Weights of a small mixture-of-experts language model, trained from scratch on English Wikipedia: 13M parameters, 5452 steps.
Below are experts of layer 4 (counted from 0) of a mixture-of-experts language model. Rows are named router (the router's row for the expert), gate (a neuron's input weights, with its number), up (a neuron's input weights, with its number), down (a neuron's output weights, with its number) and show model dimensions 0-191. Each number is 200 + 40 x the weight over its row's rms, rounded and kept within 0 to 999.
Before each expert's rows: "comes before" lists some tokens at least twice as common just after its tokens as in all text. This comes from a sample of Wikipedia text that the model never trained on. Tokens count by the router's weight.

# expert 9
comes before: " the", " a", " his", " an", " its", " this"
router,201,244,211,232,194,212,216,182,116,238,145,129,197,269,225,227,185,199,177,218,201,208,221,219,155,258,116,249,220,177,244,149,227,197,223,204,125,211,170,232,144,243,135,174,213,110,232,183,235,186,189,164,207,232,261,290,233,141,185,154,195,279,211,205,226,133,231,256,189,221,177,207,265,204,119,133,240,191,188,264,164,222,277,164,181,232,124,227,188,190,183,239,207,167,183,256,200,178,137,157,226,188,157,199,177,198,217,245,235,195,194,212,181,216,250,232,144,173,231,179,173,164,254,208,205,160,181,152,219,250,179,257,148,175,157,236,251,235,245,204,216,227,172,146,176,172,236,180,250,167,100,233,172,244,194,200,186,138,199,165,182,239,123,234,177,214,118,220,228,250,203,232,126,221,96,180,238,193,253,226,136,175,197,307,152,199,233,213,203,171,173,203
gate1,183,233,165,187,179,207,238,248,149,223,120,186,243,169,179,185,229,215,296,152,168,209,113,202,189,177,196,185,215,219,159,180,293,211,209,244,175,199,149,254,236,206,251,137,196,193,174,181,238,143,234,165,149,186,208,176,285,164,172,262,246,148,227,228,193,201,213,148,207,216,206,218,182,176,231,171,176,224,157,225,176,250,166,180,185,204,174,117,218,240,206,166,218,165,147,175,234,228,238,199,251,182,282,265,122,197,191,179,177,183,181,170,183,224,233,252,206,277,181,200,259,160,257,160,148,162,183,167,177,182,239,207,218,166,228,333,183,160,220,169,222,154,206,110,218,223,230,136,257,80,131,215,183,298,253,239,168,182,146,122,158,246,175,208,169,182,207,189,185,199,197,187,220,191,193,229,248,213,204,174,181,104,232,216,243,180,199,146,131,220,154,190
up1,247,215,185,185,231,161,219,210,187,197,268,173,187,161,195,271,212,172,199,183,234,275,172,192,174,230,167,264,155,151,208,130,237,200,191,239,185,189,185,196,189,230,201,255,182,138,161,149,224,238,118,179,196,246,246,221,179,287,224,201,205,308,120,190,241,193,221,177,187,239,185,239,234,278,185,278,159,151,211,276,140,154,226,220,260,209,232,156,148,229,233,249,228,235,248,286,118,246,171,125,208,241,223,244,216,207,202,188,233,118,235,138,223,174,187,194,220,184,213,130,246,198,194,239,203,147,206,190,227,221,155,294,198,258,225,164,241,171,255,220,269,224,184,181,177,197,245,122,197,152,150,226,163,261,142,260,286,248,200,143,184,154,294,264,199,196,187,172,192,234,243,227,198,236,209,245,188,223,166,166,202,241,183,205,170,210,202,199,215,207,207,223
down1,253,197,233,170,181,211,157,231,205,179,206,172,199,198,220,185,183,187,158,163,197,178,180,215,135,257,185,186,224,225,196,193,138,181,206,231,185,247,126,146,231,211,125,240,155,225,166,174,269,250,256,211,185,164,172,195,84,219,226,242,142,116,187,230,187,182,246,223,163,223,254,91,151,143,159,170,304,219,221,201,260,224,179,191,158,228,248,190,234,173,155,167,222,219,138,197,238,198,213,260,209,200,122,185,234,240,204,175,204,144,254,210,243,139,170,198,169,137,181,259,151,157,87,248,265,207,150,162,226,173,288,253,192,181,178,210,190,214,244,194,225,223,162,216,252,258,235,270,130,231,251,225,209,195,213,148,162,193,211,200,155,184,238,169,146,177,210,188,214,197,185,151,238,226,206,224,252,176,157,211,136,214,178,133,189,197,258,300,248,163,238,187

# expert 14
comes before: "0", " |", "9", "–", "8", "5"
router,158,239,154,174,177,158,107,165,227,175,241,225,253,153,161,224,208,246,193,183,209,194,148,183,149,195,295,160,131,159,209,192,219,193,203,244,238,146,188,219,212,197,156,216,240,277,225,206,206,259,197,173,226,161,169,191,169,257,236,224,273,119,184,208,250,201,209,116,162,243,216,159,196,186,116,258,246,238,152,243,154,176,139,178,164,133,243,189,214,229,227,193,236,221,177,137,201,230,198,151,232,208,182,180,207,246,252,195,177,218,197,210,197,247,187,241,139,244,167,153,186,188,166,197,174,224,251,237,222,187,179,154,207,226,169,229,268,198,208,215,214,205,252,162,148,241,135,163,236,218,249,160,222,213,142,301,129,162,87,195,171,138,198,227,234,201,223,186,210,182,212,83,259,121,237,167,215,176,103,178,214,174,152,218,137,214,183,219,253,166,211,244
gate0,201,223,220,182,214,247,189,241,141,191,222,173,248,171,201,245,257,312,166,182,86,193,162,219,138,269,158,226,251,226,164,193,222,151,292,152,168,196,184,174,239,163,220,216,197,241,225,194,158,192,118,197,224,205,191,164,221,264,210,183,170,154,208,204,166,147,269,185,196,163,174,201,164,253,207,190,126,279,212,206,198,142,216,115,215,141,226,213,194,200,164,216,233,182,174,213,213,230,201,154,216,225,154,186,114,235,151,141,139,164,177,193,245,249,239,210,213,218,218,184,222,224,145,237,273,185,242,222,267,199,206,163,209,165,258,73,186,248,247,258,229,221,201,157,159,184,193,181,162,208,254,180,199,150,183,185,226,162,214,268,166,163,192,163,249,125,138,272,178,223,143,153,170,184,166,209,227,161,205,210,221,211,194,288,218,156,188,258,149,230,165,137
up0,218,242,193,240,215,160,215,204,146,212,192,176,205,207,205,227,231,108,270,204,254,205,190,139,245,165,190,151,206,172,222,255,211,134,180,207,216,223,179,228,197,277,191,136,301,226,158,187,222,213,212,208,134,247,153,145,208,181,153,272,146,226,152,193,150,199,277,213,158,225,205,163,164,146,119,274,223,174,179,229,252,248,184,285,230,201,201,218,271,202,220,179,144,152,114,201,193,212,193,238,168,235,176,221,204,168,129,271,200,203,188,202,223,199,188,166,237,174,261,184,168,194,218,203,201,234,183,239,158,180,249,334,149,195,203,269,194,221,161,134,221,180,212,216,209,257,137,221,195,201,243,231,180,244,204,204,187,206,164,179,177,207,290,182,219,195,136,183,156,194,184,308,210,281,136,178,204,179,236,224,181,134,203,243,216,185,254,209,237,183,147,104
down0,225,180,173,192,200,242,141,201,243,171,195,188,179,245,186,142,184,260,210,131,199,188,196,244,232,184,269,244,175,233,173,223,269,199,181,210,201,174,234,196,164,158,222,288,203,211,238,221,144,192,142,189,212,199,289,175,175,223,175,189,200,242,201,249,240,227,178,222,198,185,106,248,156,246,127,199,134,150,314,199,115,173,177,193,174,180,184,209,180,187,232,275,173,205,226,175,221,210,211,253,241,181,217,166,91,226,217,242,146,230,194,205,250,170,227,169,190,150,201,108,186,249,203,202,177,248,203,205,211,284,171,132,157,200,216,225,156,166,185,172,199,189,224,172,147,192,164,207,196,272,161,232,166,185,182,225,201,197,246,184,200,167,191,193,109,133,152,189,203,195,196,111,256,128,248,188,256,202,165,118,217,168,246,311,194,136,232,180,164,232,237,108

# expert 6
comes before: "0", "9", "8", "7", "6", "1"
router,141,249,108,242,219,203,130,289,220,196,220,249,218,165,167,268,226,203,175,232,183,240,166,120,176,235,200,122,112,186,235,171,154,139,194,230,221,153,243,171,142,205,173,174,214,229,176,226,292,184,239,250,199,213,162,189,168,291,220,220,182,119,232,142,139,148,193,170,166,248,219,166,188,187,255,246,232,222,142,265,207,192,131,169,215,162,291,202,201,257,132,151,203,185,248,170,238,251,205,283,218,179,225,192,281,202,224,155,217,247,205,203,192,162,175,255,170,235,211,209,184,150,159,224,169,246,210,182,187,133,218,228,209,190,223,172,244,207,194,284,161,196,210,266,169,214,212,160,212,165,151,250,107,237,159,227,177,212,219,167,237,165,249,259,209,197,166,154,225,183,210,156,215,234,254,151,205,193,223,239,205,214,169,214,207,249,213,201,264,264,136,194
gate0,173,238,246,175,231,221,216,162,196,132,183,217,83,251,215,220,152,169,240,250,244,244,135,176,247,242,239,234,172,197,176,208,204,289,223,252,212,224,295,219,180,227,274,281,200,190,209,203,300,214,279,306,204,254,163,205,218,168,179,232,228,149,210,244,85,267,199,220,168,193,210,182,210,160,182,173,225,166,181,221,166,265,173,173,167,174,176,202,179,237,190,182,227,158,194,183,215,253,161,195,179,178,242,241,198,228,245,220,181,202,169,158,68,176,180,212,194,262,180,243,178,174,138,220,148,187,252,219,210,189,243,158,235,191,215,185,181,205,248,133,168,133,229,237,236,191,198,152,151,205,135,220,183,233,172,221,176,251,190,169,185,154,164,120,164,242,124,200,146,195,159,213,311,163,236,207,181,221,215,232,189,206,189,203,135,188,201,198,257,195,166,203
up0,165,216,168,126,152,237,221,236,202,158,142,219,177,230,142,215,208,194,205,157,254,204,135,226,117,161,201,95,191,207,263,223,205,179,228,225,188,165,201,190,244,188,218,189,247,200,237,112,233,198,199,249,220,206,265,208,236,180,141,129,174,197,144,183,215,221,144,203,137,152,238,225,217,164,188,220,224,167,249,179,248,250,254,179,244,274,192,205,187,225,136,265,173,199,182,195,288,210,105,183,193,265,199,207,201,122,178,238,234,200,203,208,199,238,252,208,241,268,216,210,182,180,154,247,178,167,249,254,226,196,225,157,239,202,162,241,176,238,196,180,184,164,172,188,149,181,269,202,205,136,180,255,160,261,100,227,113,153,154,187,223,183,168,216,125,252,251,210,233,223,185,290,187,222,221,191,192,263,211,245,158,187,176,254,186,124,213,127,240,250,244,150
down0,190,192,163,230,191,206,214,211,252,197,215,201,194,172,185,213,217,165,210,299,172,175,199,240,198,184,158,179,183,191,256,233,111,172,182,194,170,212,233,193,252,120,170,164,163,267,234,207,66,199,283,106,191,170,160,184,168,169,227,205,114,185,276,180,209,193,177,108,224,139,166,182,151,239,237,207,168,162,197,174,206,220,148,268,175,245,197,242,212,215,189,233,209,172,188,189,192,179,222,199,203,196,241,218,224,211,245,165,169,205,168,162,254,261,167,230,249,218,289,213,229,183,150,211,206,175,172,186,170,224,218,233,250,180,217,166,192,209,232,166,203,234,219,265,189,240,167,184,168,260,178,143,167,251,165,93,218,133,235,211,205,144,221,210,198,185,261,176,187,201,153,261,181,239,240,159,178,192,141,170,216,252,177,170,167,194,397,192,184,205,259,175

# expert 16
comes before: " the", " a", " be", " his", " an", " he"
router,197,235,255,160,212,200,177,243,200,239,202,176,240,230,133,225,167,180,203,273,189,171,222,185,212,282,141,203,193,204,239,230,252,217,208,235,117,172,232,199,186,220,218,173,219,121,188,156,216,194,213,152,151,231,265,280,256,243,197,157,192,264,172,141,231,227,259,243,210,214,229,252,186,202,134,160,233,156,179,264,253,256,248,213,213,225,145,122,211,201,179,302,213,152,240,266,175,163,147,211,239,264,186,205,214,223,239,215,222,194,171,226,201,202,199,223,168,181,236,171,180,129,232,268,201,189,211,146,193,192,181,182,223,247,201,223,241,233,207,238,198,247,148,96,177,153,265,146,240,167,87,219,144,275,178,188,170,164,237,154,257,177,133,207,188,230,143,192,235,237,249,248,128,214,188,140,184,193,213,239,159,180,178,291,140,182,221,243,190,223,148,218
gate1,212,244,239,203,212,276,229,225,211,235,246,136,238,210,149,165,154,214,156,191,194,169,221,219,248,228,247,215,215,262,166,217,191,158,271,165,194,220,253,125,235,231,134,194,152,214,187,106,219,175,202,197,221,87,231,190,211,185,223,240,161,183,108,279,248,212,181,241,126,96,111,266,144,214,173,177,236,188,199,142,181,196,228,254,222,208,260,174,150,203,225,199,300,201,203,222,146,163,171,221,158,217,167,146,199,268,251,260,259,218,182,204,231,195,238,187,237,207,225,254,208,264,243,298,248,232,182,245,107,167,231,188,201,138,213,167,185,206,196,240,201,260,196,177,215,203,138,258,201,223,163,234,202,125,202,222,179,194,194,243,252,174,191,244,211,241,137,186,272,215,193,200,211,199,202,122,165,189,187,185,163,242,187,206,215,134,198,212,238,215,218,210
up1,233,233,50,230,203,185,214,161,241,126,295,167,270,212,199,249,212,214,173,187,212,199,138,216,191,204,228,207,261,202,256,224,198,236,173,288,179,222,215,215,207,232,160,172,254,167,210,193,236,206,239,181,153,196,225,262,222,160,200,207,167,202,179,209,218,196,149,234,198,250,183,180,183,216,227,115,308,139,115,182,229,276,213,201,187,166,197,245,154,200,297,185,280,230,115,254,118,231,144,175,167,166,224,234,209,158,190,209,248,212,164,172,249,201,185,228,168,214,231,163,144,145,213,185,192,141,229,214,208,218,144,260,216,201,174,231,167,190,264,190,253,177,256,170,178,169,213,176,241,209,187,238,165,261,201,272,198,162,217,144,166,207,231,165,181,270,202,148,214,239,186,166,220,225,232,222,151,277,109,204,198,172,161,255,258,225,199,176,169,180,170,248
down1,248,229,175,186,64,188,211,188,189,136,196,233,177,211,214,274,180,160,229,232,211,149,180,228,216,181,200,208,200,151,238,259,258,203,97,250,170,262,147,246,200,159,193,196,244,222,199,280,186,123,217,168,162,215,241,287,275,238,158,150,253,225,235,235,270,264,141,198,255,235,157,170,177,166,183,224,140,175,230,254,279,282,242,260,222,235,198,216,157,162,187,204,264,164,194,205,187,179,196,136,231,182,201,145,228,186,224,124,189,240,157,176,200,163,170,253,194,160,244,144,201,180,265,216,222,180,187,168,272,191,176,215,245,216,186,209,232,190,223,227,180,205,229,209,149,171,199,166,206,192,196,199,297,261,159,253,206,197,206,272,158,258,212,296,196,244,200,163,192,282,179,174,131,171,152,240,152,173,221,195,245,252,196,207,211,226,225,204,190,223,176,192

# expert 15
comes before: " to", " in", " of", "ed", "ing", " a"
router,199,129,204,129,149,252,222,208,216,253,295,223,160,162,197,210,169,179,183,261,282,195,187,206,185,223,192,218,212,180,123,187,243,160,184,247,236,184,228,216,244,167,213,229,208,214,183,187,169,177,140,285,178,128,167,198,221,194,182,208,158,190,161,223,213,181,208,193,199,223,213,254,232,282,188,239,186,213,259,240,158,187,302,227,175,139,206,123,251,153,147,225,254,207,240,190,209,298,191,137,187,179,263,211,145,231,174,181,175,159,159,218,201,237,178,225,158,124,205,195,206,266,215,120,209,159,312,224,232,192,176,213,226,199,270,225,93,211,223,246,194,267,135,234,243,191,237,203,177,209,193,220,202,221,173,173,141,241,196,209,207,181,128,231,267,249,178,156,208,225,217,297,184,162,175,206,138,207,246,173,132,183,222,232,161,160,206,223,257,243,152,146
gate0,163,119,189,190,139,249,206,216,224,177,223,228,136,172,173,217,231,195,231,206,153,247,159,238,184,196,205,302,210,167,64,243,202,200,190,219,223,235,221,150,209,278,233,273,180,205,184,254,221,181,184,226,195,248,204,179,172,198,103,161,285,198,122,198,215,187,123,194,233,281,178,174,189,214,255,165,201,232,199,159,149,186,249,216,205,252,161,215,222,214,153,137,188,159,233,179,220,224,264,198,182,154,215,229,255,173,169,253,172,266,217,268,197,219,208,280,163,223,177,158,153,256,213,162,171,207,164,192,116,146,215,165,191,212,218,237,122,138,128,202,128,209,198,218,287,182,167,264,215,235,156,110,213,182,157,120,219,192,209,183,207,235,256,257,175,197,198,253,183,219,208,220,199,238,249,189,161,236,218,204,212,250,236,234,256,185,175,216,247,195,251,163
up0,143,208,224,233,212,190,181,122,134,196,231,188,184,208,155,206,201,198,176,195,153,171,237,246,201,238,187,189,245,163,131,166,168,171,175,158,269,131,215,245,227,191,241,154,234,212,193,225,194,255,220,288,170,160,196,194,177,224,172,172,142,227,158,227,231,280,240,215,243,208,179,219,173,205,199,179,119,229,243,181,108,120,127,179,268,171,152,190,173,193,184,189,227,148,186,197,199,204,276,166,217,279,271,175,193,221,243,287,211,145,211,195,223,231,253,190,168,172,181,197,228,264,270,222,154,189,172,188,246,200,179,238,148,217,170,209,151,204,173,245,232,163,176,256,209,161,183,216,214,177,109,165,224,210,158,255,280,217,154,171,298,231,227,184,215,194,253,189,261,216,180,231,215,257,202,225,140,228,280,260,284,96,204,252,180,193,245,137,212,232,165,229
down0,212,230,177,166,178,208,217,174,140,173,225,199,192,168,135,198,200,191,185,236,171,165,237,139,202,187,165,194,200,181,194,165,252,216,232,206,183,209,146,232,210,131,204,119,97,225,216,229,212,270,150,222,170,232,227,220,202,249,201,250,244,185,174,239,228,233,205,201,90,283,254,186,203,169,177,191,189,256,177,176,197,179,181,166,207,243,172,242,206,217,92,134,231,258,179,211,211,153,137,269,119,204,147,209,135,256,178,215,203,177,199,205,162,187,131,228,120,179,198,232,95,195,226,187,182,217,212,161,212,257,228,158,198,187,141,193,268,235,194,256,190,170,141,243,158,245,227,242,173,204,226,261,198,183,215,188,162,277,163,131,159,267,101,157,233,164,179,211,203,256,213,152,148,212,272,144,252,143,172,219,199,186,151,187,129,205,171,181,212,154,124,209

# expert 1
comes before: "\n", "-", "|", "==", "The", "==="
router,218,234,306,217,191,219,266,209,222,109,143,260,208,265,219,208,181,224,177,136,196,189,244,192,170,149,176,138,191,172,184,189,215,153,225,166,175,205,175,173,277,174,201,231,154,113,164,245,160,168,204,194,146,169,170,193,245,183,144,132,164,147,257,219,144,215,196,268,199,214,233,249,190,168,253,203,203,219,252,219,156,162,214,196,203,197,212,184,234,240,247,245,140,164,220,164,166,170,133,220,234,225,212,212,180,219,222,189,255,229,161,249,163,100,248,205,215,216,272,197,264,205,230,144,160,185,256,251,194,254,184,248,211,270,167,173,228,189,210,160,147,197,191,158,162,233,137,204,102,170,247,104,218,264,292,166,215,213,152,162,210,230,245,153,217,145,225,197,223,193,139,221,181,222,139,171,201,155,127,224,209,195,204,226,193,137,208,184,185,246,220,107
gate0,245,273,214,256,189,282,176,188,209,196,276,223,190,186,250,225,282,109,163,165,185,138,211,205,191,239,219,268,169,185,204,190,174,157,229,120,177,223,205,183,208,243,156,226,168,237,208,185,161,164,205,290,196,188,223,217,243,201,180,158,211,214,222,241,276,186,129,253,213,145,173,136,225,241,254,268,144,195,162,239,123,114,281,230,177,191,215,139,222,177,185,219,106,230,178,174,191,261,220,187,191,210,234,209,222,205,165,169,203,210,145,213,154,140,163,195,264,266,262,146,220,279,205,221,170,245,206,213,185,189,200,245,134,243,262,189,161,235,215,227,142,239,161,228,188,202,256,210,163,157,219,264,144,219,193,231,187,226,210,248,230,189,186,150,217,243,139,193,198,193,184,239,179,234,97,184,232,156,243,236,222,222,200,182,224,188,169,112,212,184,230,110
up0,156,135,140,214,252,185,222,246,204,248,217,181,226,162,233,185,180,248,255,241,209,275,207,213,293,192,128,137,227,190,210,201,248,273,205,202,186,249,208,301,267,248,220,219,142,193,201,182,201,165,206,144,195,235,107,193,195,203,168,197,213,143,196,174,98,182,222,195,237,210,212,171,234,194,216,221,252,211,227,155,187,252,141,198,175,129,143,249,126,255,148,162,212,159,231,163,227,149,139,240,236,142,256,206,251,213,144,187,182,213,202,197,229,156,224,220,174,137,141,307,145,193,231,159,175,198,235,245,226,189,218,135,244,228,151,221,132,265,203,195,230,189,260,212,104,138,180,168,230,192,181,193,170,184,251,185,200,168,237,219,153,256,180,141,158,273,231,161,195,148,203,175,238,181,239,192,213,162,210,182,180,226,248,215,189,222,211,254,228,186,174,281
down0,208,226,132,203,232,174,205,151,247,220,204,207,201,238,222,108,185,192,157,127,254,219,221,179,170,196,187,182,166,183,171,242,210,205,133,176,194,153,174,268,169,167,185,219,164,209,195,88,214,177,216,195,194,142,212,105,275,177,215,172,228,183,261,211,198,205,166,188,198,229,220,205,160,211,169,178,190,200,177,248,187,192,206,261,191,127,155,174,226,156,188,218,212,236,144,235,189,156,115,199,242,197,194,202,156,168,177,208,229,215,174,90,181,169,252,160,213,170,194,211,198,254,197,181,139,205,212,199,233,164,191,201,208,114,179,150,217,227,208,107,206,115,187,160,237,107,217,232,239,150,285,207,161,202,172,191,192,236,185,198,203,215,217,219,206,219,154,221,181,188,137,270,82,260,192,190,186,219,172,234,143,260,166,217,195,219,35,228,191,221,94,221

# expert 31
comes before: "-", "\n", "|", ")", "S", "D"
router,257,185,181,252,181,266,220,248,239,180,160,192,223,150,216,205,212,261,200,150,175,190,170,126,187,156,250,148,164,233,146,128,189,177,259,191,186,203,191,132,253,193,205,282,241,134,174,210,190,151,152,208,189,231,164,142,238,198,190,154,177,110,183,145,129,237,155,259,233,259,194,234,140,172,227,223,224,209,188,260,232,188,127,159,194,181,251,229,201,254,170,133,218,160,224,189,199,231,205,227,255,178,179,143,228,189,270,141,203,216,185,242,180,183,174,204,196,233,253,169,237,181,221,205,195,250,252,210,194,231,259,157,172,205,152,207,251,152,186,140,157,196,242,201,146,185,172,231,151,168,197,163,223,172,278,172,269,185,236,183,253,190,186,158,250,148,226,134,205,183,204,136,286,124,237,164,206,179,153,272,219,200,205,259,329,208,204,228,167,210,191,122
gate0,241,214,218,216,173,184,263,230,131,195,276,145,169,197,178,186,188,183,211,218,180,152,165,248,172,258,219,300,205,180,248,203,238,147,203,201,210,230,202,169,158,258,230,231,256,193,259,196,212,193,176,254,185,124,223,203,99,193,139,202,192,226,200,216,202,164,234,296,180,138,220,296,196,174,201,184,217,183,216,151,189,218,236,241,124,114,164,179,243,241,177,253,284,244,188,151,172,253,267,177,262,178,276,281,179,156,222,220,170,140,182,231,187,232,256,199,279,107,232,201,204,198,229,181,161,201,249,178,204,206,227,223,197,170,189,273,214,183,255,180,216,193,166,157,216,228,192,210,204,198,279,215,192,242,205,204,231,199,183,230,171,243,136,220,161,195,159,234,171,178,169,247,140,163,151,204,267,166,265,259,183,228,159,209,236,295,183,211,253,142,131,193
up0,154,144,177,237,173,220,173,153,132,176,185,138,183,194,196,208,198,217,201,206,196,197,217,141,186,245,151,146,237,185,228,223,178,182,204,201,185,209,225,164,169,191,220,153,172,152,195,110,234,199,139,254,208,238,205,234,229,193,205,302,265,279,213,242,178,202,219,191,237,232,150,249,170,239,239,212,246,251,156,197,204,126,193,257,205,243,148,225,167,136,184,165,232,193,175,167,221,217,247,233,145,151,76,185,204,201,201,119,252,173,154,255,258,270,235,247,250,210,141,224,234,280,188,183,235,221,210,158,273,226,198,137,168,161,190,217,206,137,196,129,213,236,135,174,233,181,288,163,204,152,153,162,250,252,172,255,187,213,199,224,155,200,127,226,173,218,188,202,182,143,224,153,166,182,141,151,212,209,179,141,198,235,122,236,193,206,166,222,166,231,98,148
down0,187,225,180,142,195,186,223,182,130,172,217,220,212,167,171,204,225,172,256,231,213,141,215,199,255,248,197,183,165,186,274,235,180,203,207,164,249,188,182,163,225,257,229,179,180,189,150,189,226,183,150,283,145,257,175,244,253,184,206,199,220,198,166,243,178,192,132,200,165,223,213,249,217,132,189,256,177,180,206,246,246,146,256,345,127,191,175,219,198,125,197,163,242,177,191,196,198,171,289,283,261,222,256,138,182,203,243,158,220,171,154,188,246,190,211,181,206,249,189,130,237,226,262,199,184,178,350,157,190,186,183,282,203,222,175,231,219,174,231,143,199,230,203,195,212,191,212,183,176,159,222,216,222,207,129,232,280,138,196,220,170,184,207,116,191,264,203,204,216,235,278,170,153,157,173,199,216,288,196,233,162,228,245,254,249,255,177,222,248,184,182,174

# expert 18
comes before: "9", "0", "1", "2", "8", "3"
router,146,277,222,194,174,190,118,141,244,134,213,212,200,216,179,189,167,248,298,145,199,183,169,184,181,238,185,211,165,187,265,194,208,227,149,245,266,156,206,202,142,194,182,172,220,249,226,209,171,213,169,193,182,185,131,173,213,242,239,192,219,152,160,242,275,216,183,197,165,251,239,133,244,168,228,276,182,216,138,210,168,210,171,167,236,174,257,215,216,223,164,194,216,164,224,194,213,274,251,194,267,255,170,208,170,217,107,257,197,196,284,142,195,220,251,170,200,256,247,203,170,183,156,154,182,172,184,163,187,172,222,198,151,159,156,146,195,246,208,178,237,206,174,256,172,245,96,163,250,192,246,164,234,225,218,200,243,144,158,199,256,141,274,193,190,220,273,211,175,217,194,107,267,214,246,203,162,171,129,229,232,260,262,138,231,213,182,237,221,182,234,290
gate0,195,180,156,182,251,221,179,190,222,185,234,156,230,183,213,170,123,187,217,199,213,225,244,219,223,225,215,225,169,229,190,196,207,228,209,175,165,227,206,137,299,195,260,222,266,127,173,136,201,220,141,174,199,224,201,238,165,217,187,249,192,84,237,143,210,194,213,204,308,168,176,147,212,215,198,262,221,211,182,257,219,138,253,138,184,176,187,249,192,189,174,181,166,167,309,189,262,168,212,172,251,227,218,252,146,188,170,185,306,228,184,218,206,219,216,168,213,139,212,214,232,155,191,232,176,166,176,224,211,51,148,232,239,253,173,112,150,148,243,134,176,209,259,231,183,161,181,179,201,199,182,182,223,201,276,263,187,236,214,177,218,226,198,237,241,194,190,165,223,153,191,223,106,160,159,226,218,203,212,195,213,233,149,251,143,191,146,140,199,247,157,284
up0,202,221,244,191,171,181,176,154,152,184,197,250,193,211,175,245,239,178,183,180,245,160,239,189,168,229,216,173,158,169,248,189,207,188,177,183,140,178,135,190,223,190,226,219,230,182,239,221,223,201,231,136,152,236,224,233,271,192,207,133,292,262,116,182,148,182,133,194,168,149,177,236,178,283,213,212,164,226,201,179,204,273,348,212,226,270,265,183,241,223,134,226,305,248,277,245,208,169,223,201,258,185,199,207,175,180,174,247,198,157,234,129,228,217,208,239,155,197,294,240,236,213,197,182,230,200,187,229,152,189,240,171,201,232,192,195,191,270,149,223,209,161,214,196,275,162,189,234,202,120,217,160,159,229,230,261,207,240,207,253,217,226,184,143,183,225,255,143,118,196,262,153,185,279,224,194,231,185,127,146,225,184,189,287,204,225,187,204,210,201,246,171
down0,192,174,222,193,224,166,186,157,189,271,185,207,239,194,230,162,286,135,148,124,134,164,200,202,138,202,203,210,166,196,160,210,175,240,188,180,120,207,225,146,234,223,184,207,190,196,171,233,179,227,176,244,219,215,360,193,278,180,235,167,164,210,170,180,199,200,190,178,201,159,226,180,186,242,150,187,219,227,163,253,238,220,199,181,230,249,231,191,247,189,183,216,197,188,230,111,161,220,242,247,190,270,224,239,191,224,237,181,203,196,161,186,237,267,220,220,220,170,170,188,182,166,226,140,209,230,246,209,225,161,242,164,165,215,108,215,236,185,233,227,233,185,189,275,316,77,208,215,247,149,180,267,170,155,178,292,122,162,212,267,243,197,170,210,251,263,220,232,172,187,212,169,243,215,230,135,217,213,256,193,185,142,215,251,187,262,129,200,208,262,142,215

# expert 2
comes before: "0", "1", "9", " |", "2", "8"
router,149,230,187,216,144,244,120,190,239,142,247,227,259,203,227,223,169,231,248,204,214,168,151,171,203,175,206,120,125,167,200,221,159,152,215,259,272,133,170,175,195,146,202,161,235,265,212,234,192,199,252,184,153,257,160,198,149,256,237,224,224,130,215,200,184,153,236,64,174,240,224,107,205,206,139,207,240,266,172,215,196,178,150,152,171,274,234,206,243,235,172,180,174,228,226,137,208,207,273,232,209,234,175,245,225,176,232,194,181,231,190,175,211,199,170,178,132,242,193,172,182,249,172,231,174,231,238,196,219,160,145,235,207,188,200,228,185,221,211,283,200,224,210,289,152,232,232,151,225,256,255,219,184,256,175,286,146,200,181,136,190,171,229,281,229,237,239,166,204,135,211,165,219,155,216,160,199,195,172,152,176,232,146,267,179,172,225,221,281,146,214,229
gate0,144,166,168,187,168,231,140,248,285,182,192,233,233,170,168,210,251,144,190,216,194,230,266,227,194,285,161,289,259,222,228,214,264,117,162,182,151,177,207,212,188,116,237,174,268,146,186,159,151,222,178,185,189,173,249,242,247,284,258,256,135,247,208,204,265,184,202,170,184,234,215,190,173,227,170,218,185,186,152,170,170,188,255,172,262,218,214,177,200,253,196,207,148,233,315,204,215,241,322,221,225,165,232,179,234,214,187,220,208,217,158,168,232,238,189,190,240,168,163,168,192,122,188,157,151,157,245,199,106,187,253,206,207,216,183,170,222,188,232,212,149,178,250,230,142,106,124,198,201,178,186,161,228,216,162,211,192,196,245,143,201,221,192,214,219,162,209,197,224,186,176,157,243,226,180,246,149,195,282,177,251,162,126,184,250,205,187,155,176,271,235,217
up0,255,174,185,175,219,259,201,293,250,220,158,184,212,198,192,215,209,170,259,121,193,171,209,179,118,206,171,215,187,257,188,159,213,187,128,193,210,164,169,216,220,224,171,272,202,194,215,213,203,178,177,193,235,185,218,227,176,262,237,243,197,248,196,256,149,169,236,199,208,184,203,220,146,201,201,199,197,155,202,190,158,203,176,156,180,273,242,228,138,257,166,192,163,223,336,270,219,270,265,197,192,141,135,184,172,203,201,201,156,239,228,162,281,175,205,207,197,253,189,212,228,165,135,132,160,126,215,178,174,204,240,220,205,164,195,134,259,173,106,235,156,148,201,216,150,176,221,205,114,215,202,205,147,199,213,251,254,225,240,187,218,307,146,231,221,239,185,216,168,143,201,201,176,214,192,328,121,171,283,165,191,202,213,237,261,182,231,214,275,227,184,196
down0,202,165,129,191,185,245,204,167,205,226,285,98,191,208,189,172,206,161,120,241,182,260,176,162,214,109,164,187,215,199,167,268,207,267,242,230,283,178,154,204,132,210,194,156,180,156,185,239,254,220,224,167,221,204,153,243,204,251,197,151,210,205,214,222,192,128,213,179,222,248,240,241,240,203,253,159,258,231,211,214,173,187,240,239,168,198,104,251,213,182,175,192,212,217,192,150,129,277,201,176,200,134,242,119,157,236,246,213,289,244,272,280,175,211,198,191,280,225,167,195,174,175,201,138,188,216,231,152,296,191,186,182,234,287,236,213,210,246,191,217,269,307,254,217,238,188,180,233,191,146,239,161,228,143,185,240,212,199,198,212,213,168,226,206,180,198,239,218,172,181,165,137,234,161,213,159,201,171,189,267,157,192,132,189,175,184,140,177,204,205,243,201